Weights of a small mixture-of-experts language model, trained from scratch on English Wikipedia.
Size: 10 layers, vocabulary 10333, 32M parameters.
Experts: 48 experts in each of 10 layers, 64 GeGLU neurons an expert.
Training: a variant of Muon for the experts, 319M tokens, 9730 steps.
Below are experts of layer 3 (counted from 0) of a mixture-of-experts language model. Rows are named router (the router's row for the expert), down (a neuron's output weights, with its number) and show model dimensions 128-255. Each number is 500 + 25 x the weight over its row's rms, rounded and kept within 0 to 999. Numbers have three digits each.
After each expert's rows: a language model's description of what the expert responds to. This comes from a sample of Wikipedia text that the model never trained on.

# expert 17
router:482498496492467543519492508518523466527474524503508464479549532540494495528496472524478464492498510478503508449500448503468462535498448479511509503477482522497496469505485508474495471501521476479512514486451510549516516512442470490535540522518538496494477456525531498521509507493488454502502505526462483507530522489463488488483484554532511544484521505514503537505484471435490543482496
down2:459494565522514514466524447499504522503489460516502491500475479515519458489492525500462547462516509473518459492534484516482528500509521522481465469475491485501518518495571508519500480487485515488453498498485487504486519492516546512461465525539507473485496496476499472457517527491520491519477490483498525486493481484516470523525489533503492556480492485514512500478514490488473421509488
down3:539422488466499480459500521524539492485542519500500494515484520507478560470534468450521490488477502511503477480494526506502486475495537501507499484515489515440498481507507520496532508525518481521536503488523461456515515466442468484504459480520545500503504490484472516482474489520494516514480520522506469510519469502482481517479459477490524509524485543477491477536538536485503491548519
down4:473527536562521468521467499501447498533482430478516518500517490509506527504491467489525485486479473527477519540458537452503496492500467482557500469516457495493537509509504510544489500534526502476516539495447464513457526530525458531513487524475463485457479478501479480475450488515464471530500485491545520491488495525548515489494511489489519494487532536512528499434557506522471506500524
down5:532528518494497522502481498534509540468496529419492491524470467523505548489483518518491518490481497490502494504504506478485512489486531534504459498486527477479454509564528464474489458470501504486528518512517465579485459483440510519468503488474533489556497526546525487488518520473515518476459511450553489488481529494502537507519522497507511469492461524540482505517551476500480500496477
down6:416544487549480510464491468493472481534523498491456485494512503524541439505499514504541523438464510506553509500521541504476486545488509497414516527499522504539482487502495503558489536536472541479483524526513530506524515493516479486531457476484517523485475482483528500493493495496436492481443470512493496505524471531481506506474503509472449488507524508503516489500489496498512492501543
down7:527443478464506478520519523515486484495513543526503492491478488491501537512481532514490523518493515521509439496519495518477475506497545505442521521493488459564495525493477475525463477517526505498501519450509538510504538513512522508502523517481532484466473471535498539515497503488554471571516513545472460498489499525510518543519523476495468481468448527484514471554515491475489494528533
down8:512502537513482458511500503541468497550504488514529470520496502520502540507459502491492517514516542490537519543510494504506541482468516536512491478469468497465498549490480520444490488482534500490526510438473526451491541557522500473500510487488458491499494533479484558510487436493529486496503501496503504467483474465484465495464491507487496494530498532515491475479507503541489471482507
down9:491506518538490486503503508542487484519515519568488522446477514481507462514541487485564484511527502498487556515485503518509482503495544440517464517509488502496563464530502497499497503429458482504486503511466502500469536478466534529451515502449523521505510506498454485515479503507517510503437502494488487464493492513495524473489477508504499510482548508488459427508517480498515482487506
down10:529488489501495495467487438548481522475489499475523462523485505489509502536509489545490497534519494513502490479447468494502507514504502499475486481510506438479484528512443490485516507538485522480524470486524521501507490515482476460477510492508517471542507489470483501525470471507543560529496542531487508475525487487464554507476477549477506533467476472437484514487536478481469512510508
down11:522524482453489467519476508463484506504501491499499486510472507523516551492518466498505510510534505508467491508501489490498546508557473533455521520538477480530521492524499505483473485490524474492466520518458476534494465525525486505554473539519457484484552532506505491550485519521512473476509546463520501560511507511455464499479462499483502460529510505542487503487483497498489536519530
down12:517529525499479490476500498486506512522451532490439488520542477486497496497475464493525527526468533463509501453502473459569480486504555509490476539505472527516486503449491501499516524509491484491452535470495484480501510500522460481489516541527506441481476516546495526511509454513544481518493457481501486489523489539550516541510515537495480461444482543463494505523498494514498493534485
down13:507518481515456483482496511503503519473511521485454504543484506526517484550545505473488490492484489491490515470513532490486474443507465523479510507505528538529524498527506492482498515508494508491510501510496515499486539469517460533487508509520463546486527495479493500461494499458507456552503544519529537454468520462496493533513504484562520485550513489483525519506513487542503500490487
down14:525499515551491484487482508506531512509501459476473511473477471471474495484501473518489508467508475513476548489517520545486508495567494499495498475421547492508513509511458509533472498449457517454534547505501480511497487536500514476515511472512538506530499553508508524557486485510520509476481525504459522453516498479442505516541497505493495497497524526462483523465509560514524468510486
down15:494479423514533471476499463475485541489541493485463518547493455528505480546533498479538508473505489493484534475523497513540463485505530514498486449507511536522523499505491505502468527492476480509473497495484452523483533482542495514490515463472434468529531516481525510471486487469501537518541487503539514488515481514515472517484501478497500502504543502491489515546557492514460491556511
down16:530512467487502504506528524456443501472500526499430462483512508498496497513497489480455452511513519493497504512500543532487489532534542523510533494467486505474462503474560509495447478514468460529482542558475489458511492470490554482493466533481507501497499545492523521538501475459544502504513536521504500502491500472513519530472502497480522438504510498529521515499490512559542552523432
down17:487519499491470489500482528478483483464506515501504505494525525518463548518489475523500444481499511479532528470504486470529498505494527523537512506513484470472507482550496481513435526470529511537532504425473474476497490500491500535465452520501507488517508549479510489545521473522519493511469496446579518472485499524529536463496497507510509515498519471516481495527517460503498571493505
It responds to: Fragments and function words in biology, chemistry and medical prose (doc, oc, cells, acid), and the leading 1 of four-digit years.

# expert 42
router:503533482485516462483509490508481513523507489469553466506445527488491504497488478466513516508521507504478510551492470497475507512516518494484526489547501492463525489490513474484470505549489471478547495494480483498461474527485504505530399498508510517497528543448464445536494512494493490502499526509553487509533509451548511525496481488511502491515505509488526493575525523521519462473533
down1:519515513526505561515496526468508539477452488493523512508521495488503516526511497511505514467479538513493491487498478493501503512548445483449528487450511492509522460544473510503521439500494491525486509489520473465508515488528507496498497503495503483522504509508547488497466464532513513530474469488520471532511534521492522536522508512494495484503494493525459515506507475521497514531500
down2:496554493470530498502450516481507470494503451455494537509493561523498487504494527486508524490496461518515529497508509512478484508449470531448479493526534524539493520467485480521472474511495559489491471515492455427565498497564523498480504520485499469490500487485524526484494488535498462478523526449519495475464481517478503491496477498534507492527502480504467528476558475507504495484485
down3:493481562493470499495488452498454479520470533450490525475478530459516487503490528525480500499446506501474501534520499565526481505536494493506538504511537484514501477507481474529505503498504489527523486509517459521507464498494491473480455534506527526481466504508450493561520501516503531474479480467475511523507486487532530509519500494522528496472488501479490499524496482509544494479490
down4:489522486502565522532469496582487503499510498490478485523534522505541454480478504499501485518483494468517512487501483502485546517525438525509493491518512500469477481501490515486522455475487550469499510508519503502496514544484538498530542480504527511503513463460518543472489480460483504455495478435523504503492448482510512497530481496479492511515439455514507473506488494478509513503517
down5:484535504523540490515485470501502455470484514466494536493450470496509470479468476505526488514473542519514502454473483457512459498512463493476516495473474522504570492543469499492471490475504521477490453520500484516486491509493527495517475520493486484502519522479485512444509472509482545507495468516534516552498508507469489485497498502513530517519514517475491500497534529525508527503503
down6:522487451517507505500471496495540487503468533494516530493526506532459502495510474525510472481506494470503492515496483486466505523497471492492513517540504485477533485480534521507493496493528506465491445460467504504523490511540492483523516481492531544533556504504513514520504416500499480454465517489502496496492497482507484446525526476469483441487546452472499501494508497504459479506486
down7:502495443471546508489471504533486514498480507494507483500521461498496492475493485502476505502471502493530486547438472513536508547481496529506505495495492496534529523505495463493482528463494472505536470470551510450458469524504498524453562477512496559450513515501502507490488531504483506502495473558512474539479515476525468548532531527493490487481459500499496520521506493487532489491514
down8:486463545472492525464503469529511478538503509491525512534455505490485453475478529478500511525538497463477523498529505525490493489477471472502496480480537510485466505508515496469503492520498487524451489493482468536512509510517499478471541490467502516518507473480542472573505503512529505514471507514471512540517452512473485513535479520514463458470457501489511503465495547504503470519514
down9:489515483494501489509494444509468463470498520474490528526484492508503465544515512495492490492477511481510490482504491441497564495528516505503476547516532468516485519494473485476459510538520512504546515493534512508529467489473509513517505472507470533477500534485467485514518516519494524502460461495491480506499446500532473468507464492482456484492534500503508487494527493495498490509534
down10:554531538508549504522520482507486492521515540472479501495456449507483466536529568543520500498528521489498475455451527498490475482518487475518503495502516475493522474470493471500538524477496500549504472451500494488429450529507504507485503522500491514443496482492536498494477487450501542517496523521527480469493497505453547482532505502510490470504488491504510529518513482515498508524501
down11:507498519506546488494470487536515496487454515506473471505459513451481528487518517490473505475489483572535492464544518508490501481517497493530515495499515526506514489464471511494482521482502510491489451488469483510519497472494535469514461547490548512539520461506487495523496522503518433450476528517505473511449437499516501512469509482500513531466529467487509474491492490509533471518527
down12:535505520481523531477472508527476533517500526517488482518468475454529509524470493525530514486506535495459511476425481542484449506505516507513507507493513478494547495494501535472489517477529543495521564512516501498472508500494534489490523499510533518471480498561478479521527489499527550460511472512499514480493484482495512446502505520514517506512457517465463499514446493509482473472514
down13:487513562490526472484507488478481517492480490470548504511518487526478475482501475488470511502465517498536489533523480474499502487481487523509468513546503519541515486501487458500488531539494508495477469537531446459508461521561469530526556509533487514479459462535457559505503465504510518497499466504498479520527556472462467478460522481502500532503502518440501505442468497498495506506504
down14:498497471516478499492506482492528527519478490494504505484488510504514476497483478480491511523481528493467452452449520509508526509505460493494469521496481540540515555505475517549513518466472563508506499522512480484473524469506514493490485446468496428523472488483510490480489503562521516468491494496492513512446469472523487516473491502510469474480437534479514499518494505516486490482485
down15:499526506521539537530484519491505491511521522499482515487495505472472508508503509463551515504511498517496476488483478529517541476480466476551505499501498501521536494499493494541511487497509492479508498547478505444472473479504479499580543485512516486501501467483530533538551458494498534521473518470499501474485557453490487467466515516460485489498503508473501491493501484499445503492514
down16:503495530488490507528517546505533476485455508528470516542471523471515560501478475466521482475488512530527455479495469526451503500489487513536501557506488535472502523513480502465546490508547509520511504493491447507501494531531457466468516487508485498508492532486495528503526489487510556492518520513531450456489496565505512485528520524436476516518464458497549482516505513482513512469509
It responds to: The ending -ad in names like Ershad and Guadalajara, capital initials such as P or Z, and pronoun-verb phrases like he had, who had.

# expert 0
router:493517525494517504515480461525505505499502506493469485481504513463487495474503467474473514508542496452523508515473504517507510518475526493520491480528494499487461519504498475497507539532452508511486462526525488476500514509537547522510449491536485513528488580481511467462490471485510543501494535485511531544527521542489495548500545460512517506525536509472517496500526495497482485485519
down1:522510510467500487530512536502472491447470531509528544527505453514500512479531520504486473521466517467514505515520477518491487478487420494541491529486534565480509489471480507462509510527506525478479516475475493519512517521535538499519461471508514508495475497508498477489487514517496494432489495468542494467483494518523488480521524524471473490490484528484482491539538507493525499544503
down2:499543542457475539506483496489478501480522524443497466514474523485485482470514527538491533472441501497475502484501513483509491477481510500518502502447513515526503493485549567469505466485513478453487512568514470478524518472505542432518493502485508507498480530516490516529475490502516469485527505472533522490471493531469547557518472492537472502539476528531549514465492478467482483501512
down3:482520510489450501482506516505506483482522528461481471506537494503491488458466524537544514523492506529531513468474498537501490462521484508505494468523478466505499504498508522485485474455438501499450509495438473520504518527515545498498538504471471484524460466531484498453529507502507514493504469508501493537516503516503523534460472494485512446541463512536486537516507499474523541519501
down4:507512532464519524529518492515512486557513542563490525467528527501515508517496474508519530511533533517477499510490482473507473480489495477476479536508471466514472506469498497475481455504547490493507502512478496473491501573514538476473494555512482489544540495489486507513507517463505514499503497519505492538494467539553484520520581511495523471496465504433509481496513510493448490512503
down5:487509499455541511465509502503516490533472477533513498517465507485532440504483468468484503519508507459487526537489472501508462528484539525521484484523513450479523529456497491520507485497491504530478536503558541544480531492494537505532492442495484514490466530456528493546516530493462518503537476497496515527517514501506489483534501518500510535484506524479491497493525521436537505515499
down6:455507494526508519474474486525506521477491492496544481521472470519493489506477481488544486465486496509481511511503488490509544497521459545562512532536482492462498512500536524507531500486507525463518553508511455483519504471496499526493508511485516529484507517529495485454544521524466492531524513513508484506455504523466508534512505551515504491496468474513534482500514462520509473486495
down7:508468515522528479511456533519496529521472501447466498508476515518475485538493488514516500490503514485499540507486466476524513522479485492485487500496579479529505514464460558493496455502488526473478571503472518515493492507508573533525476501544505506493512476529536484515497573520559478471480512510486471530479470491504523524498511506504514494501509505511513520501497486511547483495522
down8:511520521524460481447551501521455516495510487449485540449487522530498501539487505469484480475528542549491522507519447482501475503487492494500563483442516516500505507486495518488509494501510515475537507510523489457555530481506524484498522561461474483424536464486516464523524496487493528512497480530492472483503515493517477502508474465499528532513481483469466497534516464508500526490479
down9:480463504504514475494493482523481487493494488535507536509494497528529507506485538511559498518490492515480488516507491558462546447536501509537499537461516501452500470516482505545544480515492522511517474489535482549508507477495510492503539491498535550487468489487476440515548520508454515491492500539492470507497458481501518496507491511559449513498471518474505528468455536527538540503515
down10:471521485490499488469522484538488508464459501502528502521488516475493504551564483517495491517508443506511511506475493479490519462509481498514542464519545465511497491510543512485526517488493467554462479500462502497465521484476481486493513499468536494500553494457501510454529482523500491535443531516521509504519485475431491576478479531515431542513499495501499487509458489511497505526494
down11:540522510511519518509451498510444517477496472485493491468563537481501483495488472548539522486525490480508534489520510481507500506521541470534537474470475501479507473503500514498537501489522516492467528528483505521509530505500521509477448434489504507488455497487491495472492506553531484491496467517468517520493477509519432530462476505476514481506505538486473507508512482492505492510518
down12:521468489486475513488487467482507557508498475450475491491480499508483480438509515487475480519487503488477554457486525477521474525465485491481512518502541510506498518504501487493486542457470500488497529518470452513492494530571509478514528498462518516469529485515474517519504488510542535490508525504508472448454498483495474501496522517507512535486514501511507491490524530456491483484531
down13:496505499507515501566503529498533486492548500465482524511531496491501451525486502493488482489495524518554517545531492492491488486482540438531507468506510494510497527497466507506532517516510512523526476506491492529474493523539489509490501479506503453548498539486452496469513509496534480499496503501506494464477502531472526463536552469475471469501472457505509461520470526467488513505528
down14:493523544513485497512540476502486487487506486485444504509478501538474510497542548496457455485508470524521521488535501510527491491468501502495509520525535486461467474525536536498418511541480499508464521500507494491506490505455514500489476517462516506471486486477469475561482504472468465487493532536517503512512501462502481570504485472485561526535507507495484500448508523499487462497446
down15:529513531524473468444473533499503525484488473461501544500498465525488506520501485500506496537495487471481512471518512508523489493494508530467495479472529467540528508503505502472509534494502506558506532483502501482408571514545489514497552507506522536481477499533487440497478493520495492469484498496537535519522498472451522514509479489492563493459498461519461495506524506484493516542516
down16:545523505495484448496476515481557530487536536479481492520524503540492507490501500497506501443485460494517507474532485457513518487458542500489508508514487488530510492522502484462484432489548504505461479468524512435525502500484479495498497502489480495481508521557454486482530514508468534489476556492499512488464536477527504512507482506506469506489501481495469487482511532503528539505558
It responds to: Ordinal suffixes like 5th, 50th and pieces of accented or Cyrillic names, plus time words such as period, year, time.

# expert 38
router:509485518494537494501495486445456508466479503487478505531520476481512524478507497488534518530492444486530507476474533460478554514538548550458491528478516506516495508461522519521483525506497452491465471536481482468527493499482527550459551528486469525499486479477502458477475543478536539503450516493531534517484491505532467545509532506489486522515520499507506456500528524475488471503507
down0:528511543487527504469517523513500480498515502520488481519448487485481525536504463509474517514496463514453516473450514501513483543499533522508497462519508540463504502507464535475519493490483489496513509486521494527457534506501502525438539486523506488476505456453501477515470521482527478452494499495510463490500550489481538469537501506523536491505493477487528537526457533490464476529468
down1:506494509490459460510490492486516514519502506525545469484480469535502504492546515478502493516509450493525491492488463474491492460462501499480478500479490525481510512496466492460519494516518497515503523491517535515503495547471487484488476526475545471551548533501532490516505583486535520501527503497476436547562484497560509505480478528543517519502490495494471487434539516489542513511512
down2:508531489455522467458485482543541522539523464501511484538497471527519531485515481472481516488516516520508542468548517508463485531501495483470497474475512479513487523545529507500495552482479542496486501526496538507562504508485505489495494510479515473489457512536471475465525455532505478517537462505480510506488445538514507493485517485478478512460475471462473547486539509521495470510507
down3:476525557477447519459497479494509547486474472488502495529514559514507514469479488485461509504525511508489486521480505488523531486469478521462503485502473493494538509505457470472503497471499503492456549481527471493475506517518486473498499456493510508456473524482535517486525524538477555521521510490487503516458446489495507484494454476497523484482519427506482527558506527518557453472494
down4:506489488515481496486477568504550476503479493490512529515504540497512515485554534456504472520495536507532502493467504504500515522483493511527538500481517540540555456504455458547492463521498488471493530492533476521481501497497526536521512469516489533526535490442493494493473448478511475503487541501545493500501562498509541502500464471501493493521511473472508522460517487533499487514461
down5:483510475475498531551532508504522522489484534452530489473566533506531503469520513480479508484529506475557511482508536486486512474503444508465499469487518533472494484511449514467520489511486481506527454483537528467473521488466527510488519476512438529472526525440472509506501474528512496511491501480488483481524514475471446481524478465475491470482483472505494506488488469537523565493527
down6:515516562514471536465474537448508520505475499484477475500466509498529561488474441526495507499511495461456488488502500475465512516508489450517479524563494527484495486510545476533471509504473495528486529510532499494492527463526467497468516502507537521529534494544533467525523530477455531496523512488507506518526568509543504486474492485477497483491538495460512488498488522485508531514517
down7:493528525469501510448531503492487522495528499533475507498505433535492505504535469478525486476545502514492481495524486509499504472453506485507485471552541528489482509479471520507471491469499532490518513487491484530497495473502495534482510508478476510482517528491500469469520523558503502500488515484491495439491529497458542523519527504485501523507502475517510529499492505485490514505511
down8:466501468491494493507514474529523521513504493547539469507509454492428482514519492495490512523529538500479489516487497481469510468437516515514514514496509521506521519490477465498490531435492487472485501506471442524457503501555465492466483482525528538518515521490531528524560482479495533464481466482492513491504473485501454534520523494484540487518512505504497493519455483534480498471475
down9:496499464473552498516515520509472479519526499490528491552533496481480495555490505489510516501511494499494527536510550497459495505557502469505485481523488516522471470473520482517489474462471490514494517464528496486462523499470498498548538481477502513508484504506486509502504495452513475534497475503489531495495464523537502510475484503531509509527450476466498537526551511496503527536508
down10:523475517549499517545486473472510553535519497473532525522479500480461509475474500460492512512466487505515498470444544513494484463514455570530464524494528506518513502466495502535494508529466500462503484507543514496499481530467522518511541477470467467505464502471534517472458525513547505456496494541524492483517499496486500514482465490523528502467481516545488481481496504554507547520470
down11:499530509544524510529515522517487522538485535492509484449506536476513512493521513477522476486520525489533515533486508482524513485501505502539538512473544490505479520481487489465474479481533537466477501508513493525545486485553492523478511470504483526510507542489486462450480554558496516477505481505461488459514516489481511484475456511535446488520490469482440528455486524499530487480544
down12:564515464515504510482468486540507517526509520491486533463556505524466494502462449466493497523476516537519474521499507481496499503435466498489493513535509512552525542487491491486511509512521499507501525490453493528473494510496481488501509532489476533528484546502482499499528491555479503511477489528513482506441501487507527498510527468483506498466456534480485513456516527497518494488531
down13:495493535472552502539510512447472508519487525461523490511502496493504483497474540509481459485526478506512489524491509483488492493487469515535506523529485463503478488502476528528505470499481496477498466473518480526478536492491530484463459480465545541463491483461519495533419536501533487530502490485531492531486511459543479499460544508504498488508483501452498477506502463522494516543520
down14:482497480505529487483488497485520484484506522492504501508503504496505492513541524480513474496510493483469503500528521463528458477522447532425495504527454513491505511506469495509530504448523523510521488519487487555500510497500455511481526527507529470517499476502474501514512527518488481510455511535528525544497556510465502525479539501498489515474485490511505525490491497461550502525454
down15:520491496467535504492503507487517528454496539474443484490501502507557462531510521480487498504469472479477514512495512534478490518533507521534504460496505491502537461506517500453519541515525527511463532515486542500535484513451499490467438496491504524529558518505492480486510506460535502448520576501537500520527519488474498485521549499489464474508519567523506506501500562487485525551478
It responds to: Capitalized words in names of places, teams and bodies, such as South, West, Cup, League, County, Royal, Army, Football.

# expert 14
router:494444497485509483461558552522512584490537537479493478472576493531533490512469508506512490494492490497511508493489520499504498489502491524513577494504482479533431507491512563491503497477529483490501473555548475473512505475512470469507475489476481501500529482461510516495426493501524535524497506520537486498461495520453523502511538488498484477550508489516470492483504510492481490495508
down0:508534507535559499473479481518489474530507517542458551520464516513535472499484485484514485495509498466558496492498494549470540513464489480519518481504500571496543522517474475465522497512486484502489514514476496541496483501501472544479497443486515507507556492480444537513510454497494512450515508473499498540477465484504481490489504458454461490486471475515514506476445524511502501468491
down1:490491534501500491482491492514492529535507468482511491501485493514529480528503498523502539532524487457513438480520518511449523488488512453485516513489450407469483511498502499491493534490450494492504483545488506516487510474468540510499500463480512496523521511476477524481485469492551473501496552502515533519504492502547514513506505530590512534484515509451511511486469524514536478495496
down2:484498528468491532500473519494495503494499528521481485473474510490518440528489543485479546465466495483518518461495502512492461504551491502511471504553528474535506457507525513514527418528496496480481535496472533493549504522507459457504491497531437504543518512489434496463474549497484494494506531512524492509523509535512488485524492469515476512489503534465521470503497568518517520508454
down3:499547492468497513461520510474538517509497523511529498487495559546486488502487525473531514478501492490480520504514511488515491516491485495523472528513587489520460516525460509512498481486489490491508481539475499489488465525494488472518495457523487483523511500496483467502524486487473520462532513509480449493473495472507521507493516502488571487484513480507509490495513530540504495487557
down4:481563473485516487482520509485453502447487498491487488526476518517490479542487541477557492500494478496517496543509534501496515458512504493477500493511505474514469491500511473545491542493547438483463495527470539494545489468480476534445414488513494513527470504519525498500431471464495481502493523490508522522538504501483500505564504515456510479504529502471498505510470520505499529480464
down5:472492479497504493527428496464505498495521483530519525488495452529465487460489503491495501529509528487487523507499502511492489487530459494518489499521495533504468498522505472478498457533479518479514529474516494495490515512460499513519476507475505506557516500465521486502551463502530528492490503531516441555455494501455504490478478515496455512507532466523517555454497469464497523467453
down6:474551500464491515507521512509582506487491476474524506505471458523503500522503500503514482485488522472501552481482537482518480506518472467525487516488518444493486533491567506521475519492476508530510515489500488550494510503498493510529489458483505541493496499469528519523511543496487501514468501493545493500491485485512503497512517518495508476506523465498464491470506527465482495452514
down7:503483496495467553548484486481546548450528484496526521531519522492517551519486485509516529461473524520493494473522419503490525563508545501494535488524487520492481437514521498486496503488517497475524510473526452493486525506489515534533473458551524480481492512495495505505514457507496475528481455479535524478457530507523512493480461502501515479495528503509482473454535493531483558486538
down8:491482468431502466511480523492478533511524470517463492469504509493501490541540506537551489526456534476516442504506519470542535485459516487503524485552494495481526514511521495549465486506522487510508509512501494542461461555507491477504518483493483487514527452504520533507477495541478475472512483461516486510470465485437560475491497509459486468517491477498499506510524492486513492492484
down9:488497493501493525500505514542494457535504499503466506492571483494454564478490518489487467487516485484502454511492520485452483486485517520466478504475471474528522473487504498452479524527502537498498511534414540495476458512523531478441498472507519504535540480513507505492502505518534516502499520510514506514530487475525533527536464466486472530487482536511517537522495552517486491487525
down10:479509544521550498470520491521539520509513462471485502496515464464503470546548519515467508510443439554456501497522487472498469506451495528513476483479521500492467456465493497497491491516511460472500495490486516490451505493494500476509512535498506474533499507546516500489519508517465523524474483548499485493486499487526504527497485506523532451519486506475499487554517485539472551528478
down11:469522498513524479525478488460483540514451478493468513514465497491487506497522476468480486522506496510494469520488505505510462484530448501514508533505492565466484542494509500498527479483504528490445491492509481474519500500509501506533478513518522551505505489469509510532518524484515532455460455496501500514525441473525493535519469559449529493549471468488527528527512577519502472487493
down12:452498509495478518485491490583467537516511504492526491500531509483554518522482492480491512512511479467521521517512502536493453490471536468533534466512494448495520495506502506476500467489451453441512525496511443497475476497517461500507534480484508501478475490537487539489524463483509493466563521499510469485457521494515526472517462521511506470523501510533501500490482466530514461495496
down13:517514486475515515498522477491457487479513521496475475485511515453448477549519457471488516540499490527516506535520504466498495492466486532535515462483441506466494473490489517533512553504476485488531496446513499480476485489493460480492489479454496489484495568491542499472519504485539469517522512553526504487481486503495477457530512512509488480520490489477491512514502489497524523512470
down14:527515509501459529473545478527488503492465487538467538497512466515497499532466494498501524478506505472512567488495490521472505483447513482488530495526508535532527468497455521484484469486517471482509465484502524518498504514527517553508472497513518564555516473474464514478553529470467471530511474493490507537523519476553460533488481477485477462503516518496491466539507496494521557511476
down15:482486470502533471474513521518562541505522481475469543485486530487505478496476490517504435483467525481461509497513497507523490518506518489525496538484505533502525499497501568500492476538484512504527529496489484500524468447511504499499481514498505558493524563485491538517474459493521508515489523494510483499478475538483551494483464486511520501489518474467466476479516493534505542500519
It responds to: The article a or an and merged forms like with a, in a, to a, some, most, often in census or population prose.

# expert 25
router:475544470494514503516485541515460466519524462529529574504568546516518511501523492481495517511466534493494480509496520523502484521469487494462515471510529519523531480524506498504531498474490509523521494495492487550510488518478503422465497515517486434492445445521471509476521498500478507548523484502450536490493488508463469483460505515523500526513482451504512495462480457493475488510480
down1:452508485464516527482502476537491492526476515535499477508518419541475535466528514479474542480500522512479488467506505510449462487520526482501481472482503457479491492512479493532498519553510463530488503515512496518520444499472474476518469505522470498497513512468489505504516499514521472497524470541493509530529508488490525522532526471480472524503506495523492509480514507492504511489480
down2:494495497484510531458452513507490507510506462447509504474511447443547468561541522496503454475484506498469459473492463523497513504514444505482477491490515504478512491469534442462508509517462518464536501490539495494495509479487485476522520522511508526520544536505542463516533494479501480503533508508508489537489537505529485495515492486502447534456522528492531522491487510510505483506520
down3:513510477529490509519553496506485505510479551542498501534477517522530471528510517475501485503464498478483486478536492519505459469472499522511495435501501478447501520490507520481517507497514497472486505448469514548469484523494483470495506527481444563500507487485541535513523489523501466517478522513500497510523479506470535502489490528547518499517467464478544479496503511507497445510463
down4:520498491472466517500498506479474517454462500509496500468507475508500490443440483505490501479515512524502484512553520499489445503502488519494492530475531497542517487487512478471494493535504524451489494512492506480506542473525512489470519506488481488485530500519522446480477517494499535503500504505439502518487563499495476490555502514502498524489491457473471469484499466534465473483504
down5:523505455470499489483522505520515504520453518537480519521526512533503456517486457443503480510513500503474452500544494498517487516487498516510483457489548518473488455525512487526511509542503501463492499480517521483516530470543540556503496489492504545475458493493485490493549487474511486536499475550547497486540550488474507515518512516485467473455508511528485497521495531502479483543477
down6:497556489526472464478490485548452503505545433537505479500475480494507478524513525494513480474508508434540469474540487494539500497492502475472513462489523560504535523495493539513501465538502532534464515502499484530480479468507488520524492482464512530466475524512461515503525477528542502473521502496494486503476473517515461461495548526535522497530496468473478538441535489504521514499499
down7:485512509487532493526515558521505473550519507490500480490516499574509497490521528531489494521527507451540527516483492532469493512484495532497502470505492486482505483461493519498440451498533502520527510524518485485512485506471517474476465455490464472536527493475483515488532447442470515512497516506470500526483465493489493458515485489511482549495527484506505486533455485511510478506487
down8:535507468487468508506481504496498543503511499511494523503505540537490473489480502459492475499482486446491445515512542517541496503499472512509538573521486529521522479486508489501487501478501521510517532509515491546542514493459494465509544544528468507531491465511485464527431505484538510491496522486496467483539489492481458515483507500505534451496499510498477526528515495501504546522487
down9:471510473520484526491510496469466485499453529504424492498501479492561501469472498483511537468542472504482515489494479506493506482511484489491528506486494467498546507491496547504486502508534484447495504462519496516505408485547491518495528570511553482511546497495466511526484480498522542503499519515481492501448493484522552458500479488513473476457486485499486455515551476472524475529456
down10:502438463464472484475527503501514504481498486543497489516493505553464515464500468486478544514502494455491453487470503520473513502482458436491499507480503470492519496553560447519541482474528470502530501480490493483484491510527528504533506489535494523465501485470526526512506534488519502492483480567479504537472505483516492492468518484544496502488480557498481506499495516469476504499469
down11:510523485497476545452504476521497537534496541553505525543543501519488497493481470527510513507537525510515515471468508519510521499525513483506523500485488506470535456509497514516551488521515471512471497499494479507480498529506473463531540495517467521515492486513544478433500505502480502496459447510482521546522510510444459499467490491547519518458503506495512442483452480485504501475486
down12:475519535543459507499480484484485496472524467534525471479507494497551527568480478462456492457488527544481532497507501453472519472458537482517506526536456510496468482511467485512534485520536515490492545426504500471529534489496478522518504493512489545522504527505539521466483522529483430502501485537481509480521481476447538528499474481525490540506499528517452493483493468470515509531487
down13:520556529506522501543522438507495509488475507516482494499466484556541487488506495471506463505475478541511453491475483515481527485480490546489449484506520465452489462504521489494506508531494486489491487508497532477435547523487446510483495493493517492437482480501512521563487506482520539506490476448495482511472505544464504495529456573504488502541522512491504535520554501500490504508482
down14:529470459473460468500573464493532524494497513487495507499483508542511513480475500500497523499456544481481513511503545511488497530473504484523483537522494534485506444512522483546480490521485482453464485524496513495548467465490545500507469535490480523487496532505513542536492508496521537504512516494490507533525499492475491523499480513477512533472485505479473477530470493500515489533516
down15:518492532550498520485509492515489512511480485538506478501523464514487481492488462484505531476521476474467525486506481510474472495513527504521478513422473474514518479495516475505503478467512507496472515499527532494480516476511530477521453497530480524542521507504483525512491566482523479504471503517500494488481507481491554536499482505521484501493518472532498520468513531531476565483520
down16:485490484484558469503524502536504470479510471461470505506528494481488522449538551487538487464477497475471514479481517486478452487493520513516498471476504473520516478502505540580468487452484471483496508504457454540484470495493494462523462502463485471533511503503487516496478502514521500485508524506505503465490519504474533496488486471528485513476497534505483496483505496497456486532506
It responds to: Words about albums, songs and software, such as released, live, track, sound, Remaster, in discographies, chart tables and release lists.